Weights of a small mixture-of-experts language model, trained from scratch on English Wikipedia: vocabulary 32000, 15882 steps.
Below are experts of layer 5 (counted from 0) of a mixture-of-experts language model. Rows are named router (the router's row for the expert), up (a neuron's input weights, with its number), down (a neuron's output weights, with its number) and show model dimensions 576-623. Each number is 500 + 25 x the weight over its row's rms, rounded and kept within 0 to 999. Numbers have three digits each.
After each expert's rows: "raises" lists some tokens whose logits its average output raises strongly, later layers aside. This comes from a sample of Wikipedia text that the model never trained on.

# expert 9
router:549461509517478538519472505502501534483543491479526458515553503505545483501423528475522481490483498515520542469481496488523490513497493483474498
up0:520524494499509445495532530479479521505498464481508492495539526503512487500501505503446492529497461511445465559496468551483490503505507476495499
down0:523490474473498462533531519492484488530491485445549486526501518541492469487541503496513512502495559524539462510529547427508492491483476480525513
up1:515494513502499548507526531498522475462522518459493493476536511476477489534488473489499465527532514510522485511487511544517474518502542472487534
down1:512486479465503490508483489457474515480521449501544468510488470421529471545486486489489487515516476568493512474490565500481487488510509489490483
raises: "-", "\n", " ", "===", "In", "The"

# expert 12
router:483523503487509480512457460527498478503529478551514478517505500479515482465530510512488502501490525513486491493505526461467505533532500497552497
up0:507490458449506488530479466473498468540536504492476516533517468563549500500501513495467520497547522505508499519498468486481502541490528517480475
down0:516447470487517515517525502504468511482523506486553508511497466511526454465460538475425511519520486559511521563524508521503501556497486500479477
up1:532516510535518490532489518481498508534496504507511506503525463521496504524467516527499502489503498479487474461523497539529478500511506505504519
down1:535522478471498502535428544474474464540514477471478497477535513516513482499526494537504542491475477496530503456530493494482508507508528520501533
raises: "\n", " In", " ", " As", " It", " A"

# expert 14
router:469507505514491516532513531504464531459539514523496517463492524500516514476506492531483517505528503490483508491485582503567511505481503498461500
up0:512504486501486466488536501465509543486506518523490515469459519528522468496524486507513513536505524535466495495453500488493529510494518541479566
down0:505502465518481526500475521469532485476532505478493539529503504531485477504504486494470492498538504504471532513473511498486567469467508500442506
up1:462509481514485494476521471492558499503479510506477523483463447534476479511502510517469509481505487527549529500509516478485517477466542506483523
down1:528521505483533512505488474533480483490518510481526510527493507482509516522478432447475480480492484455511455516471496495488487470523447519491538
raises: ",", " ", " in", " the", " a", " to"

# expert 10
router:498491515478491496528494506534525487483490504481497502526489469537479478529506490493545503481481496500510464537467518513534460480532510510552481
up0:500479503536490498481513514488495515477464503474556489555545459470503489535471498458487496552513547528489479465480483511466484484485496503531488
down0:476481459505500518494524527518499487480508500480479506500475487515536489527521474502475499473504470547516535530514526461466464509516491548516542
up1:512496494487494524423511515545526461544505439470506483487505533503473486433497483505499460546501478503466483472521523514500532513460497495493476
down1:533462520495452500457543507492524478497479497524509489490507540504500490495505471496570471554473499525488512469500512496495518474498491488501465
raises: ",", " in", " (", " with", " from", " and"

# expert 3
router:511515492533472556485483496541514514478536464568461497520484501508511497525478510515502490500485469555479449499487549517515522479517487477535494
up0:523504451502480522511494531498514492543531491527478473501501521457479503523486570526465464518472464507505483482504534519506531505473491465499509
down0:527481500502510482511490531512496519505458511474531536508449506503495482500489451498464486525491487487532510511535490509557472543478505459469479
up1:543480454537487510529473468515518502511493534508478503507510512471508471518513555480521452507537556500482477506480576484500506473519498540520533
down1:487540518493516510512503510480468521505512492472512509486458504525476454504475514513465482472473525446507488540511525497497519537508492532474486
raises: " ", "-", " E", " in"

# expert 15
router:470480510505475519505493522573486491485511492546470488496497542508533495514513520529522460542460516461493462453507523527516468489526541496527520
up0:481527480493526484523486520499510469469518487527494474482495487503513513491494500545484533494532559433519530488499526420517494505537498508431488
down0:473473527478479514466514511502497503472531548534567493492506509537460473497487538480519548474497491495485517501472523538480504524480474496497517
up1:437509487502481539487452484538503512492484479513486530508506487462512522507482487537500501519517533468522489508487444504491536486518510492557517
down1:523467557501470489512528465484486496472491482505524506529525455497472483464515452465504444499532522509498525498493545546479491487438539448476536
raises: ",", " ", "."

# expert 1
router:461512503501490518516526467536484495487492538453503491485537522473507507506531493486480495471524492539517454464497506508458491503532498514537521
up0:499505525522524554506475451518504535497479478469501499499522482508516471541493461530557539503538528553507435504548495515501460508467532500499496
down0:467485546524515530566481474485494470497483531501540522456534516534497538450546488500548462511513527481447532521521465499508476546508475503480520
up1:516480503530456513477473497504479479538480481466554524512493495498500503522508484508515480485493482486500421475497461547492477532495498466487527
down1:476487520491517493530493472496542463486508460472503521557486486475513470493515490498523507513507517543509500489468573499481499461480530517522507
raises: " ", " in", " and", " a", "-", ","

# expert 4
router:483527502514535503464480513523512473510483530544512515497490484481492525533523526518480474485507523481502489521482539515506495508520489492476492
up0:452535522504508513536505507500503498515497507514505530537483455513499503516493477535487502473477472554502504524493459494528492490497491515528548
down0:511500512469521520507511463496489474503489489436547502498492465507489514527539517491502466527495509513453502480471457510491497504495534502568503
up1:558529532458496507472483502522519480487515531476528520503500488498458502549489525468508453502506498482520502539544489496498472507557478494521493
down1:500537576511476503505492471491493520451540516519541488518511462532536522538484517509540509482504528473468477504509527486462543513462480508507526
raises: " ", " and", " (", " in", "\"", " "

# expert 8
router:490502457453526519522484501499514518508464495541473517518492504543504511497510491486488506480485551540506503485496515534487465502535504532502507
up0:474488473523457530491507510484495469503484536514511528477490446490538527516464488508449479520480509493486504488472468476501511504488533505458493
down0:487518483507500490497500504487533480496472573521467513518506465470496519510500477455519474535534547494512525474463533489526528508516503461478500
up1:540478514499515500507487497479467456485510504512505512503492514498523534500499525529515504484476496529513507499507526522503489565551470508485466
down1:470473489480478532495530476463513470525465525482553484494474504505519529525493486488508523508504526525513476519509496502492497478501474464484480
raises: ",", " and", " ", " ", " in", ":"

# expert 13
router:477510417507516538536516521512500486505450547487486509498496499490539493515466513484509510489517518486490456506481463492451488501472510536504494
up0:464487483501505481472513457536529463504461486487527517488516515503501502499502486512492475500481486546523498540505525545483478494499519470518492
down0:507492515462472506514525498490485510482433565453501518499506521513521529525504526475484523480527496487472485543512473514471450449509489496544462
up1:499516504501550485508506432469496512518497545517519480536457514494511499481442529490533491519529492468514505466476487454529485486540535481468472
down1:518465525488515497493496495520453497479519505453503498488508472503486481543487464495492498481505532489488518484484481495516468508469513500508453
raises: ",", " [", " and", " "